Below are experts of layer 2 (counted from 0) of a mixture-of-experts language model. Rows are named router (the router's row for the expert), up (a neuron's input weights, with its number) and show model dimensions 0-63. Each number is 500 + 40 x the weight over its row's rms, rounded and kept within 0 to 999. Numbers have three digits each.
After each expert's rows: a language model's description of what the expert responds to. This comes from a sample of Wikipedia text that the model never trained on.

# expert 44
router:568506544470522483573496448525477544473516481448498522562486507531394545465512454498536508516506487467566473494482481446509520503523516446515515464486529441560485519466491514504451403525513512
up0:504612456549427496475512450514512499430488455556409444499539549529516468585471512532570446499520535493485586464500525496493540543423515549514580532415502498490508567552484486520545491460508577
up1:440515519491468528528489469489463521550449512471519418479478520448510489465605525442581512500501458470505523594515490460452505573560469523554479525399560506527432517514485499477484553516470547
up2:522427537519511512555525510568498491512540510451447515504491474481443465533492456551459522492510469506489455514561558549424541426520514567458461545511506485446472454477497439504385483514433508
up3:461454523465518509429485529507501572461500485531516597564519531556438470493510463465525518482428483512532542493572501466473423499535509514534497561499479558541493554491434495564530503498593514
up4:486471474518545511498503423579492590492549516521453460543587549480457457430472489476444503483550488550509556483475502513501433506504507532434482545476477510460585455583555531501446570467494565
up5:497517503508529483553461494528532516488571561496529482423495506448428493499493568492487561480520454397493483569491465526442497473505513507497467431472465517448494497457559507514479428525395462
up6:522456497430578552525501483552531523525608556502457497483472526502459520563514486511510457553442509498493517464516496501516490465510534476538565536433448514344511573418516445551525452539503510
up7:411495511509546558545459490572488566480547486422495595492470482519497509530482522474528506453465561485418566567477480493478487515466517495492461562531506521449543449522487505483433540478446441
up8:580463569486552482450491436514503437430454433498535460478528594510490482454436603464554427469492511531435448512462452436572482494553470482562481476557469445498503497499592498512501512546466527
up9:459458497526515491553523494571467456556520545452440479465515460478540553483466472564552535447511449523400413579472498505487560482512566491445503504494531488450504517602482607489476486468489481
up10:493488503469465519513582475493457490475468495513530530538439458486525551542529515497552532556445510499503506493437557546460541469557484574539520486451564548500541435566458512406443531477500543
up11:480466511462541516518444481479591465529511469466539499599525464538515526484499445506564465475472470441414487496593500519554451482520589544555501525476448498485470531482485502495546487532514454
up12:537541642450536516487518493510490450445524514518524460516476540525549552422464503530526561536505567568546453553566554436496472484497520559575444518483570496501496489487551491451507533537417495
up13:505576515437542484487462528509519503499471544496447490540462510481550491436393474530458510501465456462560492570477532548489505508422475416556597541476439524537580455502496479454555492571558529
up14:556562450494484524547501513481532488483466563486392518460535420473469543463520504561469500442511422466509459445484479534493516485466469455479498482448540531495549549497506420540468516471508566
up15:518513546576466551390488543528474481517521451484466473549449476456451517481468480470457481570497539414464543516534535478493520554513474551430461429435411471524455468619493480547486552472440553
up16:475529495509557544468458472507541459520540511445610500505501442448466528468450473515575491449408508484489551485600451513559502503540487516523520482450486514456508467498470509411598437514495516
up17:493519475515510512489526477451556439417481586506471488570454486518525538548472486553508513452542514472554550473446477507542478509528503528533546476390531530485492481454497575477527463492446458
up18:560475400527502558571499528495475452459531454501451481485589524509446478471469452491419517436516411529536464463497526480495550398445508523499497461540534460502469470419483508510476495544453496
up19:457486446524476438502455546578455543508487508508483548513506506547525493493532519520535514537494438496512501513534493533511455477491573496454521475491512614486555500516422515507456445538536483
up20:491509473481508529438510489535537501539537526479591514540504628574579536501495495435483553438476467492489500513507488430504509537517494483434441489515594468486512541505547458587551476456454460
up21:456500498513436439458538527419493475515528526501474525542483521495464429519515501445474523528426547574499498509484508526469514580422505462523548517388477508521545440501544519429492468523546601
up22:491501430505567500487526504534452545384511474542472531534494486418528461438465473536519515465557489507449504541524500508449475554529522511553469505460491500531530481421432445537499482496492478
up23:530535496544581522504479521493458515465509540551483498507472491496561529494504522453513484479544410468548516480471513532545392395489546505489469451482485499551418512529497448525504457498461480
up24:542473488502517486463453570485543488545531467506437426526528496514552474495438547459447510561441505465585525455498478486428478472498519511548522588503501541540478510546542468469451488483436554
up25:551439533507508544512533456540498591563508468547588490491481482482517488505547491447442596493501441439498534518513497521457478499501507487533592472428540555460472492466565470490473564483489496
up26:576439447455490499490492575493497482453528524514507559558517454555446458527477475522490583434478594471512523456514495464396494456535512497430489543503516516518526550452508506534496504565543473
up27:532537526531562473482463453585465500460486507435585545514466542491506520467475493458516424494496469497480480467479468452506461513502396483510538503463475543504473515477673529437553484532528498
up28:499436481470536546466501529522476450498473541491505486536493467578459488524505520509436480462551420476522497472556521482558520526563524518532499447542475554440545437506468556531459538500555506
up29:403524474506441470515505423539540513509474497506514555531517501556494474458492487526523475497507484404456501483536554497486513518424454425544489481508536518548507443446470399502575537518473505
up30:470441567473474463485511446457529553487498473490413592496495576492544515558506567515504478566495481524445512434452511478481538510522489500465516481506498563517525482540501609374587422534520537
up31:517534468509555519575487468547513548451454491509468484444457563517520501520533525573542540541449436493463502516526462472476460495518538521470491579537464481502479527488549474525509485527621561
up32:466458547488474507549488431523524477514485528524480491468515512499457466422545526489518580465495443486432512531582499524496468452435484512443423464536482511488504502537497479514503482497468516
Description: Opening double quotes before quoted titles or terms, and LaTeX braces and backslashes in formulas like \frac{v}{f}.

# expert 36
router:560454481548462540495507499415408505550558523499517472460496447528585511472519463462545465500527549524487495435494487537557498443507511508497452495503508537469487526507472467505471501539500471
up0:469475429473418455454463561491463478537469518490381523496477510531521448539510543502488531494581551523505559506454476536460484547477465485513476525490443557442504445487454437451495436522505499
up1:529498537447541445403508516561453524424447514446431529523452470563480506390564468455472469475543502452497523501544423559477464497555445481515495494523515487562490520470529545532513566477483517
up2:514526596442492542475508474496486515495502503566475536533553460511508539456496474386525510530424600517501477462546441550446469474530482459569461528494540464476480530444531474451509585449511566
up3:536582547498442511523480479475565500497557474518543542501495513533503389554517536484466516485449473527396599539506489508481498478574495532529477462478530529536485461575478533510448555587522481
up4:532604467448540407396537534473535411527474514476488537521426475569500564532528510466541505510567506508519540450509508536499451540540408488491508485414538481444462479475453525454461475477501482
up5:529461486440487535472527487528516481545528585480497467491510470431483553456480509536500419540462514494512525560568538467475486464558442608557452474528472433485532492521516470521509521555524450
up6:517493564515465545479493478586539499546466498530480466524455502420486513504523495486505518532504516538453499475468488500511545535468545519525531436451525483495480543498449438455453430498502419
up7:464489482496438535449562547463501520457471448495505454506442507475478541474538470508481464480487426466531570508454525515521476531503532496514584557501447519479475453481533481465544504490453542
up8:517488456502499566492526512550459496507483513392480513520494499455464495554509513497448556534459579462547581517581554485532494517546445492510540527522493498545426523422553516484478511490620441
up9:514449545535499505608529529509428533512456514441523571454527471530529485480505540494555516491497479583487546489456591464472542481550479515555550504466527513572525486427560494468416505501501510
up10:513560499452562527437504478469513502539515496549463430443445453580518567553504528499481496514500499493404510488545514528572557515424473514453497521505537447533503496524506490493544485550509449
up11:498520417448448424517483427535527517517436505538442509434471472424521572556506535516500418555529504497497511484476554540511555511521503484451547570548525523473507581489486560501518484536546428
up12:516482435537527506527439501514516507546484398506454597514510444578556402493488541517539452437558545492544498523517487480484534496484537500466487488533529501546442519530506533504480537597561614
up13:560513487470558511493441501450486542455525513452525500524505446485541513485443515476463502520518392570589480469422462481440536480481493483468558536511516525472493516504541490536446543515513528
up14:426477524500526508489507475499561514435499461447493459520476483503522471476504498511473471497576479465531575532546503440450540406490463487499458461413419466513488410495464473488593492508472491
up15:521428507497524577578500448559473454501459532518532480483500502533495506579529535562554492533477497555561454478489489488519489541526500561501468513524491472475551585620472585464422518493517474
up16:427516502464489580502480513528489508444550462466426482471456511458566515500553541509440392451478548551504535458418533510473530449449436513425588549571420444462476501517476456443556520483528490
up17:543480541496478493547534569539522500449465456462498433444452471507463462487590539511501499503480458490525478496507471502471427479522440476472510536556544493533549500477504503499476532457494448
up18:470420517552540469539513549526555585535507517461514473511459494479531506476440499548488534468494471518440478491492499429479521456489441567512500492492485460512502523601469520436491485478464474
up19:540487464562476408449503469536507568598454472569504498509441538480464554557488533497536520550532515502492537486484538523510426508500540463529471524527513548409514479553526553491520485428536480
up20:472520513483522525483483436575490529535439496514525514406427522478455481452481519517489520523494449505538553475508517509512400566529485499535458541532551552438518577484470482451522520481514452
up21:481564478494504409525535514476570473502500440499489441585471492516403507438462516480407497492521488479596478526431543493477505531472504445539510490476483495511548462446543548451484497509502569
up22:457430463578512505490492531530448530443496565549556468456483439450521529490513403476507502501495582504470462414500485504535529498517472424502501504572524457511461460481514491493533522443461490
up23:556497461494478507481408560447465463461482517449440500394541490531475474528543482550461542541434479535470541525500507482511566550479489498476457537493513533487530508476563523505531548455485496
up24:509478517470452436459483511547579536468541490439487503510526474458547483516527466528494543533508565516513493499424537456426500474568513454543496539478510494502495478536478498544432438447481432
up25:498486516469567409493477458531488578492540484547531516523523459529539470443498398562517447487509528546531498501549538470481482442527582455541515460516490457522555528467549517494538543534463514
up26:548423581453476448520515477491554472563492409473530438519507523501463520482501514463517458482510521469487469507480499447447475536489521558436444473479547590520446475479421481462491436518536488
up27:493444529557502513454503512515513551523443473496479545549533512502431473487508486570463474464470542497422491421544461563516499516481578482548477458562535517503491583461530511510521587525460457
up28:481528497566489417408493541466467561484470453519483484462492479556545501480456482528468537514473482450490545493433565441468487527459515474404559568477566451573495546442493476449453523550507473
up29:472453529510529494567426499421492474549544510485540517524486452495518494386444478515449478492498466532547517522456477494505478560457444533534529418588549501540515577461548520551511525462545487
up30:491577455453532568540498518414517484465492488454504486517465504395500506513461425513441503460495484545460532468459556548473486487508503538516561550549561497545501496511464525476500462452543474
up31:497448503434484455556519542503586511462469478538552439508440559517494475510506519511483476511552464434498486420511516511507499417455504558495526487425517490490443485452480462523543464513498464
up32:576481546454522455548505549546494543484533503454506495484479527471478566535454484494477503475474471454555431476427490454540507474510507516511452521529499492543427538506369505467462515466504580
Description: Prepositions on, with, for, from, about, than, against following a verb or noun, as in based on, appears on, served from.

# expert 33
router:556448552554490431482523484424450541456504470511474444509525441526448518488545511492530495511558538522502490481551483492533498493588504457561434408451464487459514511506511447476506542526466501
up0:607464531454495475474430527489488539448416529467480510489479480469553578516546479451517469495558556514429505488510538546498550533454466513462579429417437534558518489476443515489517505481482458
up1:512588514540501474466484529499484458533435483511514475466551522498506482435448439539480462452509475509528505600440521481489476524581422514461474517542553467530467478441518566449491520515511527
up2:487474421440485570487450540486541493504448466403515496430489492542508572488436514492575434477484450470485456493480575451546485488479566427452503461482551483496552539528479501423486467478531499
up3:497560494544515459502429476498479506499465458429515428473402549465466521552520430520487529510464500480505541417554449433490536433469505470504562521418504447538431582520498518515478533469537527
up4:536507535511456469423537529467489508485455530427490459492494475544440521461447528541536563489475444375497499430520418512597543468464565504474525496556546518458420476557481459505544499575519532
up5:471505518565458473525514577493405504444590478581471503516501528487481461462535532461486447487501521559537526519437470551477562490535503444463469485517454516576475534452497488469502507557478560
up6:595480542422559499438556450510533515511500551487442496464522501552526528517573456506552619500420467524471438528478452464485468496397532457471515586508499493461455533547452472493535471587504455
up7:557453457515486575524489477494499518478485441525615542526545507513496493477561481492444492455550488507470402492509518416498486517564474474419465515487512429498498522436523453535542556568529502
up8:488463441501580497509466541498465548492432469530502495516440470589501502440510492589486561498462438515499461578507497504506576465465477488510566515611483465506556469488547449512477514523475451
up9:499426476444541466519491552549448525515499505492491470487477531536476455472532488506566480504520514501472449536484526519399594420524456538509486509447510425539523481471454431512490449495435501
up10:495504501484547479393573536541512505487451486493469525420459575508524491462481571411514506481478484506539444519516453448584463546491532588457521509469464463480530509515537464494486571463521505
up11:545493506565441516439524483465527484528488497429554490513462515536478512567495501498556443442576456465498497513531584443538432532504524489457501423433488540500545542455461526517445500459583509
up12:523545470536519464540567500471481563510484526454484537527511549458535500483477456416507530506447477513515549458486527536480581550460513464474529469469479570550506541525454472520430509556505515
up13:493530455471535443474498487504479499517526469454496508545472530506611500460506474416495510495512509443515504457464467577445578555514537499486516519465577590464506471520447485532434475494483537
up14:467485506579450527465535399551534498507489542502493459462537469505504521531480560581546504475543442505531538562514560484451539480501497495481506540378475500554522535569528483559486454462472553
up15:473506603525443519503515506490585507469507521488520488544623498597512464569527477483552508479540536444472475480485540501559464505490509503476470486514551548554425433446530558480508583485514486
up16:473476505498495539543535532444539598494552491548491544495490524515482499516502483476496604523447453460524560526513491514584408542561466480549472556489515507503477551583506447455499472479559512
up17:462619442488563421532413488486475511439496452491500507462560495479546550470509500446429513496518505485454433503491554471543539570497506465482479480552565463533494550529514515532523491473516513
up18:459434558563438487477461508492487452470447550453461534483461494512486460451467542531568507535483488479497492444542492488623509500491499498509480494529450519526461528493458522489511508483455576
up19:547519539440513514403504479560533475500521493542460459506469522418580523545465489512524438581509465465527517479517541478459477512483561499474443514432510471508493513558486500468485464576489477
up20:441537487476514486533503503551494548543428493544527497494502492527545503443476488521557429533506504535514478506436468503550496469585558462540401458501587516510509513429561555547536598508444545
up21:611532455480476490513564528468435567460525541529492531525466499538503484478548466432466530458499466421557498524507501509521464510477489432510515561496541462495488517500537450482504528495589433
up22:511470492577460530483442505516566616499479469524436429516482531544440604480532518489552559485475507368543500531434427456523467531459507521473483557403545540478513492541498487565521502530508445
up23:524506494510520546493572482517501527503511510492439531534479503519546431499528524531478548642460444495475495405496538458525477437541545374502461477466555496440497490498453518466434520491501447
up24:464590454462489492484522572480516468562404556518501517476533482528500586536514473442470554574558494500459511508437494509459547465482507472570488429458527474483371534479515438514486528563466501
up25:527512542477491493586436490518419468419548415460490490451494468479467549507510515504466475494480490470430468476475528456533553503570490478567446465517482540512479502499452482536478538484498535
up26:552557569459491483491563486506489529493467547485491451519518529523484511485548544511496468505492530498468495436542507535452436515503517474519516445545524543513455471521527491482500538607433491
up27:488476544440463526488477462483442518591621508495481523469517497520504461502488457489549438487409481549553516498495475512486553529474467508497591488466496524448555536497622477530488514466483489
up28:507468482504385495570531556502499467575578440432512489503470577502523490474523500480499507480542516483535482541478483499538455544474491472459448515551474539477469456483507482512455495487470502
up29:486546513487484531497462537516563524467447485496482519538438467479493551456535520485502479433529485513509518499521453491439507548444476544501508452469409477404466425529485548490485513529448499
up30:473475473504440482472554482493461508486490494498480512480529541564439497501493574506513515416480512494527520498499543502496487461514514480449508508432565502523431454455540519474515442489483374
up31:547483472409490491501566447511476460539429508485513564545504424484445528455556448470490526507501508556537570493459441430510570461469515521524545490581571477497466462513509461466544516527408522
up32:461522521580468501471574503446465447606530467538526571539506513483449531464498436509446437551482542504525526517494463550488520481519569461521452486472532572495541570559522529488587476483567514
Description: Prepositions right after a noun introducing its complement, overwhelmingly of, also for, on, against, using, regarding, e.g. concept of, roots of.

# expert 39
router:517530468422584468509447543574469459550466514526495500505490542495529465407528509449420517518431525542583558557545541556537447568443488472530524511471472539435564490515477532428457440543497477
up0:472491537453458419577469535491489539485504456467541523504553526521528543448562480499522514534479469547518439526478415514464543531498548484448457511456556405471514483530485464495529493512532442
up1:455487461539504437524548474491412460458449460428502547477476494536529439511480522415513471538489544500476466422452505485517558452458439478495435499472464474517447457499488458573562495506558467
up2:546463516621535413491468514515467564470502575541518474474514544482550433507572477474445531534454507502463542532451489468495438469554439565505417489481501529492437527500489548528516498487519495
up3:530536523505469507536486493511389537507507512577535536449532409565426510513524465490529545438532546493497545518486436463493525493435476482543562545524529538535454545490477476498455520552600479
up4:489447463475513497466480559463555519554559516459417488449578458519478486567534501539548475491506556452499518529444562464535486464534428465485475488507447461539484489443530551513494465540528522
up5:482483463506524465484506472525495469482483526529546506541440458483523560479492495442462516479520472532551518561535533479480480487562442437539512465516541478527401513508521486513566559478513541
up6:511477447529490538485468455494540443505485492532586564409509531502529499478577495511495455511472569472439485522537449534505484521501442474529426527534512491454514508459477469363499528525522538
up7:419506472477541450483462483536494484442413511557501578460467454513569488576458487462523556499514483508442538519523446497514509523474493446517500548534544453430482572493433438553471507438587507
up8:505451503487528554467520503512531568473427566463553549533546409588487507485561427497602467478470516503529427482536528456537494477464575517481531470397542549535499584504536498508426447473433453
up9:444544575485447539490519473485432530458541451502504408531488503540506451489514579504528499470513454549534516606569544512560480487435488444523545501531476439519536507569525570502458511505448565
up10:504445492479493449528485452525476540518493483523460546449540521536455461496569498497483543443496513442484520476506487565453542444486445487507503464592411517494558464460458470461567444541471491
up11:568558489542567538497431444434530469488490533527539454472520511467544564444487479424495501499453520567541476480531491473478479529456492593483488482462508458468503465501503504527487472599558524
up12:456560528510579465465506477574484527581527459472496529524492527484552521507502493532562506432516451510538472521515563578513505533507521523464462464462439465527404527455487490508474507451503494
up13:536555466448505553514489552488535532541488537545474508445513526541519525425532454536422521550516481460466429520487479564497586485487470484587443484553472502547449498471503501501428495559491423
up14:512464476514519496461488539488510352536542467505525458444479447509538498513481497525523502470495477487406568447478518455533475526499409559498482469464432577498528577519508476531491516556470530
up15:553515455496515472506494614548423475522475547485547429499512519471474526515485464457474519467525554497517483519421547545540457475436474528481529461497497417509505396484454474512478433461493454
up16:469465549523538487513507551468503495499498494613465450469521456512535440468474523552482553504486515519539513436483467452459571485459506498492542544412484466467542487476593487419479541559462492
up17:526445507532530518484514417523502526423459490396469470595517467494509542535431488485502580447503443487522458503534498510559492552483471516489552522484503580477497498531564526528469422496420488
up18:472398571442504510541515547508530499424468468481524502549498539460483486538475454474476430554489441555510527515489539558506448439447504518431511523519501476475514549475513435509517525497532510
up19:543432535516525482484465508507517440490531517482444546412516518535439424452477456460480503566514478504568476548543467493454550508493438478501457462611500527407489397527455465492530477437549444
up20:586533533541488496587455495515474502471503528491535502522508475548455487554479469498499567411446486461484516553532528492504488531467484374485490478483496486497480516498554505454558437505462528
up21:472488503515448501509476466541562542495444532499548560545465486495466499446469511443465491497517492442485460463465534522508462521518422525500422443468547482558495476458528499382503490485520462
up22:506438581503575434510470512469512444476537504505523581522517566552453499516539487445563560495514461503467529548462471522506469553550517480461518415458495485436538489485427504586499553568516547
up23:486410499458428448508538521497466542520578563464494515491487509434504442602602508563457492495540471524532566525489506472504516480468494516459519474419511581469491496509518538502476490547460513
up24:439520509553542511518460521465454548470615523498490527508472426472429455502557532509528471530530537474441443448514527556498463520497540500530452511503450507469560455479494552429503523518435524
up25:456461487548544480480457510491486560501470483502572513549500558512462490532455472538529525543503488516541580446512497517455545565542472398510551547567545524475548425531480529471542483507583517
up26:514534437493478415475458589533471517477511492449552495559449573454528533478596522489443504541463510526464478547505518578530501480496498495485503467488513462493512482504541437460559502451504544
up27:492488497458515419619487530517444510490416453502501453523497462485480570517465511490504505477477501423466562490459422475510482466440495505469494432520486508436463560429443497545513517476510456
up28:501543515463405563470507492505530507479461506453543561541578528511505540495541472528512506495488538424569522460556525531470462503465482505504497510506462470474564548555519569471428521426495434
up29:465483585494493506551483499588542506558507523470434535500499529500477533541511479454499470613503494569455471425505536518502504450526429495502508474480513510514533558493557549478525526534492506
up30:511553466464525570504509508480511428520478475485456469453556564509558459461557505468445527462516428451482413524538520546472488517521494478543454568493543513492475529522534452543458442456434528
up31:503550480583534513568534454458477439521543468439484481464444540511504573549440474534523525444470567521452492474403496483486462526445521429516498505505542508444452525422544469539506426496477511
up32:465543499461508503481485545549449432451439505430577505514451459499406383533456449466503531464531478432523510457570517556494422508491539424492462555468504475539460453534502515526548554518488493
Description: Closing quotation marks after quoted words or titles, plus mid-word syllables in foreign names, such as Yam-agu-chi, Ti-ep-olo, -kov.

# expert 19
router:498490558532560569513570477389432455551560497502499553497536508453458570488461444545507546452456447459536485529548507521498512512514588471442537471495574487473447461518532525464542497549498522
up0:546494514527480490492528530518531564560493529441493437442543483469524499547485509432482480552475468561454485488480519509539485531500529491467439515450481478538429557498445512506553515514488442
up1:467478444478413392557500511535540503609469473494531504482468539523467516480505512503502463477489472503553508457445539501447538563505545449486586472452527574463463406512478493475523495541450524
up2:507557484440405458517542460559467458484492464531539524431439469419576562496509510477546478542481497571484586444443524476449521489495492512540527576484476516519536598551473463447547495509455497
up3:441550504502496530476379467475518520472413463517487492493526529458483501506540513472493509532488490481554423494484552518510512497535450515515451501495534444481504579510546549496479442516489515
up4:446431491468544532531498490469508548482539565529491558519513501606516462518511476444503555434526441556515597504465506510500486599482497463497499510537512551512485505423510480453415508509516425
up5:493548507476513541530526444488547508503547542498508626499485498475512513513470512432469484388542436491524491550510518486518447519466500461426536458534508510464537453524527521532507482440459464
up6:463510466524448426520530546547515511527455496550463459504573466463559474453567549518582443522515483491551476496507490507491487426465487498580515464509476558479424473557485484506420532485515480
up7:516557458491499488455512478583482503497472441460567453459476506554505465480554456531508533572550550519476469521536498531568437537507412459550545468449539423531533484446516527464522487516477503
up8:468593490529499514577499501545510500519521537413496458525611530514474462512509484505451531513401455484503546495508526407516474515481491501489469448528572506468436525445493485427550509520470501
up9:509420474580463510448486537468448509521559534550478523422467436496533495497528430534490515564488491586511551469447546446469577468430510480490456547478493462530500483518512489483500449437491474
up10:525526475496457424523554505547472555527536514467548584560498517438452521512506516500509458536477475483479468533550485561469462483546526550585477475457524573472482486537536517525502479460539512
up11:500513509449569501525501462550480546477567569480608527564497556466501470502505457593488589495451496490542488543507536491561470558492508481480557449557511459479535480487528485510532504444434508
up12:509468459406433487520476519481523485546481483437514512437503494499481512489482483440414443556472488558490462534536474539510451560541572478508530508475527499523502538528567493509494480445445480
up13:529551490481517441424512530530498516507523557500458518530529463502555479478514536607464602560509554450517481464481504567434544503535568542537498446501516504518406474422522537502465492504468539
up14:527473539535509498490507467442463498512568525451483410525504468449463555488469523459505458471490447547466475558429536507465545520494450509557445494458540518471478539489475424558513480502549512
up15:464467531544532608564447513459469488458497552492509563478458519420433587533553481535553470503504485542514497566507490438546558492548566459498481493494439469527475474436451513529525513509529491
up16:551488509476542544503531515477454436444508491419515488475539483567513525509483529532449453479499490526489509492445513556463537494489450562433479463494524440590402540481438549480504483501539493
up17:501515448458478530483515527457545449544419476503510441528520480441577541426423500495515549496530484492497551505495497513499493508533566483484522505540503481533465381507486576526480545458455514
up18:534521554427557478520491512550519539507516458492450534542560517643470466558452431425515483480565518467463471504493478486458498516527502500487560497462546552521496552512457530501467471510478521
up19:486484537508531532516544493503483451549506518465471396525495527480456518462547547511444512516478508447550511489430534512556534498471523583443499513377465581416567505609496490516542545523538509
up20:531524511490506438504483418577473466507468508547427475450452537509507485531532513566545533480497508563483487502477453466473521516564508502478495476469569496458481523555488467495461418417436473
up21:492506485588462619520513483430489518497527488486486515416470489393413513537503479494510473576473489432516545505519480568515490480540545508488456524539503465504492510548490549488505537536508497
up22:533466541462560487550463414477501553463438466578469495523543490523558445499493492458485442519488497543509546501502445554516563485546442433538473420462477508497565501475478532527513488460535461
up23:497490500453527488488480505497529491498498522555503481488490501469489423486504476460527483455439497455443526553494475570478451518520493586510469519462430484541501528509573444528507550622513539
up24:496514490450524533499521439466501466521565524491512514461487466474497492522581529492488473577515513501514512501520438483489592465484521439481506471529517504479505544492492503565529499508497520
up25:550527440521488542547469499519479515509460482492464502531541548583486518540499508515488489458501515472549527491464461513515459542470553450506522495505518581408485522532489552487418426506526482
up26:558522532485509526552529521523534389457550467454494502548501511425587473538516513500492415455539498592454477432503500470457497488488491477530519490497516473496527421509479518475476502494487541
up27:494527487492496511509562460480513464496493497519448457561551516480517504540514409522488497512541438460513543541520514447589475483468497499478517597483542435519509487498522538519593509543480513
up28:520452525591520465615506511478479473438447421497500482433478444506470499526519456498552548515549472561460456502453538499499532550482444482466455437554501482497523540456537473481570506513430486
up29:497536487422547563515423495586500451475452524472472605435513446493530575493494458482563503533530507508543539520457427618537517429543514527515512505497530466494493460493518474490428511534519503
up30:440493453512503493521492511486455495489510507485428514536466460554577532507483499505420501511563517484453488499487525522425485542412523536511532497548505520517517493530490495532413513475518485
up31:502559407470565558471603537507481510418473510492510500471591494530475473512443479524523500494518423501546479482454444467570444542464508519474529473508478436515449548482503497525483493489455441
up32:528606523421519484468530442538563595455495531539487498528547593457553463458615487539493475533504512490518449543550446475487467443538468423538548468526534505452518460517507521516526515482468572
Description: Number words and quantifiers before a noun, such as two, three, other, all, several, some, most, often after the or all.

# expert 35
router:514491511520517551484491506468487503571472491534487466518542479487509559463453468523572507557548444472562538473481517502515537448495526490522498444434558482416419472539486535541525499507423433
up0:469545537477507423522480411487434432506513476472485496428564428441472470542509522534551467539497487504490571497459476513447500514567496554554453504499496495489516529487542518507448459541462506
up1:561487566513514514505484448498555534474507490510502495539541482507363514534539505444472534486471513524514457539492527580505449537562522524455454417413442571525467547505555490510516533579530502
up2:588529474484479515401522555567599515439447438490563520579465490537561513503473426488486446489510536476533482454495522461551410437501501472522476448466478487466487460500517555526467527509428532
up3:486427451557527469509449495499461536507489415526454536519451513495431537456492474570609506521494563474481503450506450527499447497494538508544601520503482542512558559490503511464522474454528476
up4:438454488484517427551490451502473526463462499510548503501443559469511451563583483611443564422506557566463505508485474482528542451495468527529577495436534415499519488498472529386480507523475543
up5:500529573478498558492507479446484503505471498460558493524430557484456535401525495534548436478549559513561484508512482524497412483499475508524548455471435552570485569464462487480550513494513455
up6:535480468499502602467538453446506493497475452510524460551576526520470539489478461516458448539544509524493438544467549475516484489490540483470504512538418476499504475483496535554458479422540485
up7:500475472524561466486434501438482461448464443465536469504468485439483471438485423561469442501527513535613531528458483486469458455493492493439528561556515480508544457509485549523505495504516459
up8:465494501474538484526504500585465453469516546547487474477523532602533438499488434517498491485439467565523519505416505502496471511518480506467522479454473607512518523547543461489475430594544436
up9:516472556468493423518523446497491452508511507536405485543466499507444478596554527520493506502480437525545559499500449496522544534468524489534482437457438508471476553484490461495429478522537506
up10:630419540494461509492553520546526500456544433522460426439400423474575511500525553518422484489505498574537497530456497467476506498483536498429482568505471514520456542517498491518545479463516481
up11:531502403397477521539501556501540504520521558510444473443461485540418472548414492530518542461422614494489533488568493518441472458551477507524525508460528599427496458489457484458475523467553509
up12:520575491446524396481494451510491517495479441420581496452603496515505500531507496513472361524437463538512489497534493475536512516542578501453461487452467499476484589600501485461534513472504476
up13:472544531451508526476524462524521509435452516486550513471458502511504483494592439440501529503479423512518503418594486552414413547479465481505536480517609507470463510515498443515455482554462490
up14:495543513467568527479574490459424509484603446467453504538509462538559506464547566506469453475536411523488477464545555459519468466490538476490506491568514530489478505526471514527403457480570501
up15:463485524578425511492531485578488441494571528500501526460436491501560518509527501480460532486498540542539509516504488495470488511518633467538427481504532527425535460496514470586454499512510445
up16:501489548468452516448475486491487470475544524529491483423527480452546473433473560475489538516533518538461524425539470534506479558519453459497520550526421467574545543508453485464495465517488489
up17:502476542563533470500563448495464474569501467512521452453516426567460514525478481457490537507430461481548468545487452522500460574475474481430462496475443455473517509556452418459546473383445488
up18:517489470480462626470543525498535515495532505442484424489475512556536461486529501426511497536511534449401511494547501513415483498450559481552501515529510451494526492506475514530525514518532491
up19:522528485507523476453525549472464507519523457461442521510512457496541554497505499460470454492480508524483445553467469519462551617459537504447493554507431593524539456518502497458570532488580587
up20:491458573561547456489544449451552511507443467495567500517453492523525456445507545432528435455478462478515492483569481413504425493471517495455518538491429524461491492498524517540494531437498491
up21:546543524420468460501572500453471479522476506486534431487487481516489507519491467509483472499448509502463486452494519432521534449489504482521488574502454477446528551494540546495423542503502502
up22:523522528486490620471553539477478606567604519507503497509473482480506522538559466532505521565519563521440496501502437465496547492478526464530476539487474378486484464513520495445499537514560508
up23:549511555438539447481512556527458464492530456443543452515525424501424494484488440412507429501529540528529480532449492477510526469537511518414474501508459486545464490524544557500468481486476513
up24:515481508524401451535522455518473515500501500484550470424449489482532497544523522535514510520464500383503478451505512498471520499535538537500435506521464378500572509550548461424494596539536481
up25:505457473551471560507473484444488475467532497453505478464467534437543536537470480548464505462578474524483567497513478492606536495443560504513452505496463478505493477506523528428492553490450500
up26:528456534563511464448474557427541463508528522445435509494506587449488507446487449507472536467486444501559490553519500442598518464527523494532520468529484546477448520527504508492484584527501519
up27:446402526471557519480515497535540496505541486477533518476463510474505541477480472479611515529420478569517486485514506474478507508423550539523560502474480587432528487516492460463454503522510500
up28:510476560466484498509505464474549542539461424500557536555559489486417488456547486511473509501451483530568469499463513456524527541481514515455477508449459515497487564471480458486502500487540560
up29:458460464518510479485509523541556555492441517451529486496454481536441377444525478401486491508486495473535490503503438541535534512490441515508492540436558459549471463548495441532493512507517475
up30:479530474533453524463437500544539459569535506490551463537543540590458514514499537478543446522414579484518458499424489541473486567449536511499549497533460510476373478460474532531516488491533518
up31:516513493509459487524554502431551487481489477497585509540532483529520515550510429530488503485466431468521474559473476554561440481487463506515587532478525460560416470533516546534533430563514528
up32:437516498444575508483498544503534432541554519534503496514474581476534562506498483532533473497562413547511525470456496560568459500453526477571477470457567518492517504496435475533489525571489508
Description: Determiners, conjunctions and prepositions like that, this, after, following, until, same, only, linking clauses or times in narrative prose.